config = dict(
    num_hidden_layers=11,
    d_shared_expert=0,
    rope_fraction=1.0,
    init='uniform',
    init_std_qkv=0.0423,
    init_std_o=0.00974,
    max_seq_len=1024,
    train_tokens=1085000000,
)
Below are experts of layer 6 (counted from 0) of a mixture-of-experts language model. Rows are named router (the router's row for the expert), gate (a neuron's input weights, with its number), up (a neuron's input weights, with its number), down (a neuron's output weights, with its number) and show model dimensions 0-223. Each number is 128 + 32 x the weight over its row's rms, rounded and kept within 0 to 255. Numbers have three digits each.
After each expert's rows: "comes after" lists some tokens at least twice as common just before its tokens as in all text; "raises" lists some tokens whose logits its average output raises strongly, later layers aside. This comes from a sample of Wikipedia text that the model never trained on. Tokens count by the router's weight.

# expert 57
router:139098156108146120154147068144110187069160086156112209159134137083089098109140111108112102100100056153137140125164171196088128126114104126164141161114149154113107179109104092115100079176142164127153118119121100159130149166139086102127083135132092110129104172166148078059143144136166151185124077168150110141168122142114139094107156167132092112144148098128136134196109122101161123156097150117150087179158041097116102168179150126127152156135103126100066169077092119117139108074079157096126166175134128141076100085129162117162092111124122150125119069168063145172212093075082142098113119097121164174122157155195180184106152155146148155111133123101154097094144116085105094105080
gate1:217151120130079091123196092207123166150180151157084117159090088113058179125078110178108156118173161154158151140118155101113156171106123138166137136202118081087067143100151162097126140156130176165135125127124071086190142111094144143145186093133169135126141146103145094130184174137111104110145064085129139112151120116127137185087157148135170141148138136104111137098176210115108161138110083096098143140159136147194107084076184150133133189172144161145144156117108167109099124117132125193160117147105150111136111120093164084121165157171133171131137132142068111150036078084156139142086102123117136130093147159171121166118136168091155129150114113115137144119164114053130144114103
up1:138132142117109127136106172110131199112110129163131171103111122098050207171127045135110131106159205158138098164103065083157124133130112114131115164180126160115094093147173088154056125159124193113129107148188089041142130095113136157105152165121106141158138150102120096126111177096138123150134094105157132146131130116173058128067121103145191185092121118079136207153164103146110167162128106074166133116076146074079121094085129137120111181135173135113125184131080180112123103125121134130114178159112150112127114115156127138091094088114136142118110131125131116099149144085127125081109088088129160142106150082137109179100124145113130140057122103154182208113133117062150175151188
down1:176136117112097138105167120126062144217104084150105127136109169105121172130165175073147156109109084104157145085100176108056184087040111073128130130107128127101109132154090086123070069132115096153128109076162147112164140125093112154139175131206120111181091081094128129139122124153140142162160153124125117140156125063139147102175158133163134166094192157153138096127079165075145029172129155117141144087164115099115153156150161104138174104131089118097090083127122181169101141125086215102073132051093127077100123139071136134105121151111133106147089145138110147091148142151149069134137179108092109116137122115127076149131102143091137122177155147154103108110140171121093135113094
comes after: "ed", "s", ".", ",", " to", "ing"
raises: "side", "it", "sp", "tern", "j", "fl"

# expert 7
router:139062137103196104125170105165082169139154096109110155182143148112113135123120057115143126108104117105106116127156183148151110115140124151154115104102122161121119181123121138155166059184115170173146088170084156178145166111154101113130114157095113169112098196141129105113153157125177195199177106132145139093129084190156137130102175165203074094142197134126166117183178129077130121153137073154142065150168108118151181145182113065126140134155144090153124136101086152153164106085101142119129159147082105158068110108116177128156077112130135152172160097161097147171136079095065133118119080087137185148111108128142168185121160162132105157103142094100132128085173112116082104101117
gate1:204062114126126134112128121121097104126105136141127124099176128078088160121083094087162131116138067139109111139134144114104102156131144119132197107164165108186159166121200132117139164135093116105112142055139121153112125134156121066181100150096150160103106153127125144133127164158094187159190114087093091120156154098165102123194138168093103120154165126114139082159147060111141094123115132136166122130122184151174092128072146134137193170112126148126075121129181102130111118095090153065085238137107128094068127133140114133094131156123180114170135131089089149088159155180096158172081176148101076104135171105137115134080096203142208105116138130104124124090084131062119099105099
up1:082175128145122197098107103153174122147137163110119183134100110160214113088194186149109129174139181071158152097127080147100199102062180144176043145127135095138151053146109166069098124168172104102133103174136133063085156085104139169136123139192110153154125119135063160052127121110222115102098139098122115137119123155104098123118118099150128136077097124099131172132119190090167097156109102107130106061112129142165122145157094161094114128165136157152128157112124100112090187109119106132148130088121109148108120153146106127146133120176115127171176116126132145140114085101124163123179133105191158103065143136098125094110121123063098121138132142137130118166175141149177117105186
down1:082143164162117131116087116166176151126109140152143165114104092178148150093130091127137130110079066145130149103126131141117134114135102107106059141099118123149107168117106125138225126198077154099124134157061136133072093142128105178126172141150102101111124085155150131097155139106110117123076130127117121127128029112073134170172075126127121150089102095078079117200147128103124121137147156170126173134130220164146128124168119160113148115083089122134090184110099125082114090147148139138109048137112158131099132160145172140130177200128166078120128075059101113132132118148162156142090110178124116070175112149143104216100182183090142049144128150106136091122176131143157092116134
comes after: " |", "|", "\n", " St", " j", "ime"
raises: "ident", "[", "x", "ut", "000", "el"

# expert 71
router:160060142110111076120161096149058170129120125137076159158136145080117128134150102156161121081103113121113114085132178214141123096152160088165092079095158157091104175097095098104158121175050191188160099201085051157133162138120054080092131174052156088142099102130134150134135151122165146124124131115130160116136115159120122100074133134112107093129127143122179123133163107095208133126175154088127121133187105123155133170134119077168141135130137134134100151114138076133138120121079158085198177121150102170087114126173162138148087130128094134102179093184076147095137067099075150096132122081119145140111129122195179189124115123139114145106140149111148152118139150122095092126088
gate0:065133130110125162112135123202098090078092123154108135142143027127081095129109107115202080116137102142124126148168105134183203185126158195089125127115138107100094109088101125086099141132133084112135118116122137146147150109167139078125125134167139132153118100141139130151137151142138139118111178201142167118190183145157198124188119096163085056064204068127166104159133081114156139056179120182084111131147143131168094147154153133155087155162144099087135153080115094104143117068144212126122136078147162099133091129147101088105161098164202193129123156145129058093063131118114121091159151121152128140166105147130133108102105144137121121146102107110109167132123115145142107138125
up0:114144125112164120155112132106133157063123115118078098131177118139115099154144092139106112132163170099131102125073148154151091174134164060132150077161180146178143108182043154134180161109114081112162187139144116151179122129092142096080113162131142153114119093215123130111152120133104128160123121145132113148122123137150120178112137127131180127126129127160162160138130143141168155142143108137155076108049137180066160192137160160118155196125103062095050135176144129130164125140134173123073129111163179089122122105131126097084058138104120115116058127079180129104116176050149092088141146123145116175106074114092152108117120096163080068107165132152042151129192123112094117118158
down0:108143131160045110125098113113101108103083107106112132164109148109116134085183131120169079147106150144106158111127226121112121109168124119108108156162092100175126145162072120137167148044199142115127114112101072146148166082141142087107104121155101092167145125098146122144134101121118123130156129133137125158129158130116113071158138087122126135147098169108156118082109116121056143143109118133088060061181070114200165154133147101159154091188082143155139069130077113151119127111122107159095110195068125130163090143107137156150146171134133196139130140102103130141099111141168143118136164146112141091132158132044042113136130150118206114141191077172118153145085146118169090202189
comes after: " the", " p", " b", " t", " w", " m"
raises: "s", "sk", ",", " of"

# expert 8
router:157083147101145135119174091167092139085124087097086157173153134091115130109120078121162096121094101114111108137178189162133139119153127141163134102090167155119101163099111121110139069158099181181139089164111090149170189143136056096135124162086085163126072180160142080126165122134163170154148073159166131129180101153140112125111160181149112120155171129121154125165158113091161116171158090125122078115187113096129120176140141098148169136164157114121091185106096094128174135101059108086195178139116118183053089105116161093161093093140115168109153065171095143152161091095080150097111109088120185153132149146171171187090125166130118142089178146113140126090160158096090079131110
gate2:142174173099116113120141138144131182172192117156035171122102073089108096120117130098199160099064128162113102074190131134082151173157079106133164164096107195095140136130123117114089121133128124096162045121144118120156133093103063152158157131155163176122113119083188134112165161077127178177097123142203150074145134130147169152074181145105130114088100132130161113133069130133172094146148066168150109165138086116126145096170056104112178141150119138123167125146094179112160146113094131080201140128121072038106096111157134179155130063118115122119126128179134077153105119112107157124148144139109118109129124073149115124118131134131146146119115198134183146112126130110139146127148
up2:112127098111143097098123197146108123102160106140122161095089092103217082165104154107158153162142124085075102127128096149162124185156184108137176122048075169131149103127118128177138101097121073075135143146158135075168073162101197145116141122172137123096141140110193094127172157118154130154052154115142107090133117129131177160122136109129153102147143154133088107154108116125119102111056127120151126129133130185131129119146086120072099102114136123151123179057112120146116116170169062098142115123188136144129034102050104173068145127075143116138090147149158172130146170105134043117148175183123134120182103074086111076143134134135093150117108120100126083119189141127101159147131
down2:082122093150128173099146121157130177135113095131144142152088091135132134100174184139105162091156156176102201158167103115095117209118138140138119165154141142130140104089104105113164116134145058094150116109105148104186057123161146158141190137163113129106145085127100207101088127145112108153056148079075133124132135120177154043144109064118127158091163132136144153161103188153103094134062132108122141181111117100175099095149127143073093087197154091144115177131143092095061114164139171121064091133106121157101095110138135103088147116090124095149089158133175157119125212137123069178145163101112134105112151073121169105120103102135133141146125134132165098119125199108141150182178
comes after: " |", " in", " of", "ing", " on", "|"
raises: "ect", "ice", "ices", "ict"

# expert 2
router:130111150116144129142150076152146153116130065136114169206106135125146107124132105121158113127101088114113159103193146184147128119115153137166118117090164153098117173078117102147125106195086196123154099161085099128153168153130082093142127136040118169119098133123123078118132143142145189130151054168175137131144100138149115135110180134188114087147158118092195113139183147125102112151160075149108066113149131128127123143122139104109174143168136165136092182112085108105167077120092132091166193131115100163040094119121157102143075105138114142126147087180080140145181086111118156128096114074105203154116159136162147172099137165152110127075127148134098100057180102084052096098080
gate2:184104153171092145147109106162112137109089093153098119095136104152130154133167104154101089124122106169120118145093167127134135138151094141152116198140089064076086205112201127039025124166116165146106091077093173161154117155136190116122162104158168094113127138104110143099120190166122145140123116132090162090144109162104190140107192136096131165192160135146191108183142142105140173081115123152112126140170139115155043157098068111169118118140128105177082145125124096132104161099141162122123106093144151167122118122153107141092185192130076138149142118118203155128074142179098146142133132125148143147130121124140147083150146113179113090135146156197116185161102161107114149189113
up2:115129121114162117109123144096131109115136112114162098135119204128140125143093171084120182087122186121120125097129089119121177118088136103113135125071149127125149035101050105213142089087140096132156146193154158087141071075048109116129127169187084166177153064139161158136148125135119121150129200121183122161133131134177062112103044118142138101113093142139076167055122102113125109148111108134159176107077083161141237123123106161133064132163168126089128110147143133121109143190113150136171122147116123128134114116109116132162114081136147139116184145116076109131157106109133153079099169124075100147061108108140136157146130093144190154114148100139145100082113130165134105102151
down2:113171113165144153124177146120161160102104133110126171108117138124186067157107133162092190179156175175115124179137106135098075143127132140113149094067185162118160153161139157096111109116119120170162107128131137109168125104126162098187153130156121136154089135203102173130188174098112143144109125147123100184124158051134073111073124119051176161126104143113126158125129113078191127065127116100118183143142097129104151142093136105156156145076073178177172138120184124175146090161167086120123132133129116133163073078119102138135143140162131111127135181181123153185125126102128095101193101110126100100190119093123121128083135164149101142217096095153161079133125176196085095156097
comes after: " in", " (19", " 18", ",", "–19", "19"
raises: "5", "8,", "7.", "6.", "3,", "5."

# expert 95
router:155115107083164148144158108192086162079158086113140177162117125074081140126125103111154112136113094132145096133120183137111117133130058168111164134124198136112119143133120123151142066165061164180165119150112145121140178100139100119134130106088044139122111151154129081091118141153168151132170075132145144118207153190121103135124195206155111061113141161126175107177140129085175144140131139145110124151131058096164110155154158120164161150156145109114086158087100088096160118102093140066157165131118129115078119113161151120172101109123093135094165063168078130162169085088087087138115126118133148167097111115105133202045176173163072094087151138124113109079139131104128093141141
gate0:155119132107101089128032112159105114138088142144143077143110064129112084073186164105083128147100092120103146116149076071161123082120127116129135162161074122099116191077168131129088169128125173111137101143112156130080123192134093142125137113136145191163147145126143123085129101188108118112143072091120060067096140131112104101173143093075137158095107136093139099125102153120113132171128137121084146200098155163129183094095141110183105125066190158117099107163143134148084143127134152114155198151105166141169143097144136144118115115076137102193137110158033155135124061179122114077060120140121112127130135161094168115078167129130111181120140156165119184116108127187166135170107
up0:120168148151101076128141131152140196164134119117125080102141140182147148092144115108111154127109128076097096090150096097101074117092115147199209078106090117126142148198127114158085150115170123120180121111144093175175192132095097096154130137130104138139131180174103109095109122119099148070104143109108099142057131070126149107189159066113181093144127131096115142071124136151132140145122085125101123078122175127163111118162156108137110086150161133137066126143134128147149132115145127093062086162168113165157168115100048111158141185109127088219205102161145156103188097134112163108090106148090140115153143143058163114077167108127135118063138150174119106126164144177171123082134
down0:163112093117152094145106110143087142149105119137098140115131068146118122114128128101154098149150078102161117143120219129204106132106161157069073130096173228096071095123129107155179130102119162126060147130096164121119125136151123184100117083125156137097090136099179199158117141154066102148138030137122091100161132184145149146176118157063129157075111118116132131144100188121149118192139149138164138155060064111034075119123101177136162116108125133176138102069124086093113126123129109111165090165165147141101139116141109107124139162128171131107129128093159075119109218112092147202104123100097152103125098166085126149136104116143108132102099170099108111138141153130143155155136
comes after: " the", " a", " and", " to", " At", "'s"
raises: "arg", "er", "it"

# expert 86
router:107098174083149088113170115164078151099161097142103156163096167079131149057130092151138134087123118106095132139152175174116138128169147131155136111131143113125122157107108129151087065176122151129131104148091122155180179108155111091156123148120102135117048184122140089126152104156136140173157088154137149129153134150104142113135156200112124125128155130108221098167152120127133100148159085146111094163153087112115141175116143108133185102144129107120131170103083116164175120140069144075193170177060111143066078121156132118133072094111122162111156095190101118162165068107062142101140097111180168169106145166148170156076146206166091113105168120098150102091127170079076075084156
gate0:125125113115107132101154086150183153129099040104120127154123162148105197139080111134110149064113141132111154129106141154126162142098142156122197112110134120081138147203108152156178053096095167139151122158075072184152140135084130121167200086098128112120120074165131160203118122108093137182118125179077168082111153144124192072112135146162124108145139150110139130119123136100090112131105139153175118111140081127153124171140105089131123110161139087056101183199130074134124133117128160123172127117116107171120094119134152119126140114150092123074135126136121131126155073075122125164172223153082122178075125053160125125140060061158124120137118132087130129149161158072079167086117
up0:216136154128134119177121110160180179147116133141070118087034152101135206140113137094079149137098158099153147132131102173153122105080114210127161181179128137150094085138119142119116106166137184113122129113092097128116170112090073108151155127146129144119096150114135130118111116143168141109144097134119103089120104121153080118045101147102151181116195068061112137130121154125161179157126153116156135111149140109152080182134135190102143143177170121151095160115118159085111131109131143184195127137163166142089139116133176081089152108142118087158153098149154155157152081113140108125142218111132144153098184086087134120122079098077102165125143140200119209120136172067103137113139
down0:084121159132063083114105167128106138097078158154166119099120154108134146141126141150126060069139136174169130111129176132152151071120111167148131190176138172143183084125110162124115107120086168140145076189115158165121180128116116161102104100143064102073108116182110101177094130163161094113110140178058133135139090166096169152085087098137171110120143113066137161085126112157092127097131055150163100140177090107135089091138113160118100102085087106148187137076142146110088137097135139157152106143138157102126135099084107162140185161128161103152094124151111172145073049112173138122118125131061132110095122097125125183131090063131162119089112130099160130142157059168143188192097
comes after: ".", "\n", ",", "s.", " and", " that"
raises: "se", "ir", "re"